From a checkpoint of a small mixture-of-experts model trained on Wikipedia: 16 experts in each of 15 layers.
Below are experts of layer 10 (counted from 0) of a mixture-of-experts language model. Rows are named up (a neuron's input weights, with its number) and show model dimensions 160-239. Each number is 50 + 10 x the weight over its row's rms, rounded and kept within 0 to 99.
Before each expert's rows: "mostly gets" lists some tokens that are sent to it at least half of the time. This comes from a sample of Wikipedia text that the model never trained on.

# expert 3
mostly gets: "On", " announced", " Preceded", " On", " opened", " Title"
up10:62 68 35 59 59 56 41 47 40 38 56 51 71 36 50 59 47 47 59 45 54 67 42 41 67 49 56 43 46 54 58 32 68 47 30 48 34 31 54 40 39 61 41 53 44 55 48 46 44 49 53 55 41 49 53 51 73 61 31 36 29 46 57 37 51 76 58 44 43 48 55 59 61 63 63 66 50 58 54 47

# expert 6
mostly gets: " his", "'", " her", " His", "’", " the"
up0:45 69 51 57 54 38 48 53 37 27 40 61 50 51 54 45 59 72 44 39 41 47 40 53 62 39 66 54 57 48 44 53 59 47 56 58 59 34 65 54 42 66 65 43 50 43 52 38 55 59 45 57 48 56 49 61 48 49 47 42 51 62 57 72 58 52 37 46 58 44 58 52 49 49 58 55 39 54 70 47

# expert 5
mostly gets: " ·", " However", " Genus", " –;", " MPC", " JPL"
up0:58 60 56 45 25 54 58 53 57 23 54 57 57 54 65 34 46 43 50 44 50 60 50 70 63 33 46 67 59 63 63 46 58 44 34 57 34 43 53 41 42 66 49 57 37 61 47 47 44 52 45 40 37 53 54 45 57 56 51 45 45 42 60 36 56 42 50 35 48 58 84 46 60 56 69 39 48 45 55 58

# expert 4
mostly gets: " re", " Sa", " UTC", " Species", "|---|---|---|", " list"
up9:33 61 54 34 48 40 58 35 50 48 57 33 34 51 38 37 62 58 79 42 65 58 37 24 30 52 58 59 56 43 68 53 39 36 59 49 60 37 43 52 51 42 32 67 52 50 46 49 51 47 46 41 53 46 51 46 51 61 59 60 54 35 48 35 49 35 52 63 64 37 60 46 52 40 60 47 44 51 54 46

# expert 10
mostly gets: " for", " during", " taken", " take", " takes", " took"
up1:52 25 43 49 32 61 58 48 47 33 45 44 60 47 69 65 50 46 70 59 49 29 41 53 47 60 46 55 54 52 42 62 67 57 46 72 53 61 57 46 59 53 63 56 66 51 43 50 49 56 34 46 42 42 53 58 58 47 50 69 35 40 58 56 46 51 56 41 50 58 61 51 53 50 48 37 53 50 32 45

# expert 0
mostly gets: " United", " World", " York", " British", " German", " French"
up1:43 67 35 54 35 49 61 57 69 47 58 40 58 42 56 20 50 54 78 57 49 52 52 41 63 64 60 47 45 69 42 40 49 45 46 46 47 57 74 55 51 49 41 41 64 52 41 55 45 49 39 50 37 44 30 50 59 64 47 66 35 33 48 51 61 45 51 51 49 33 58 54 47 42 56 52 59 36 35 43

# expert 8
mostly gets: " aircraft", " wife", " th", "ić", " gun", " test"
up1:33 46 60 47 66 35 62 46 57 31 46 74 41 64 58 46 56 38 36 75 38 53 37 39 62 46 57 49 42 30 46 42 58 50 50 55 41 56 50 33 46 37 48 59 49 55 39 41 54 45 54 43 53 56 59 42 48 44 43 63 52 54 54 40 42 51 37 41 59 43 77 42 54 45 52 40 61 43 57 46

# expert 7
mostly gets: " N", " his", " San", " His", " Los", " Genus"
up0:44 54 38 33 49 52 50 54 46 61 53 45 49 71 55 57 53 36 51 44 46 43 35 45 50 62 59 67 60 33 67 49 41 52 53 39 40 54 54 34 61 48 50 69 41 43 56 41 61 60 34 66 61 53 83 54 49 80 43 50 50 52 66 42 61 52 44 48 54 60 49 57 44 44 52 28 39 52 53 46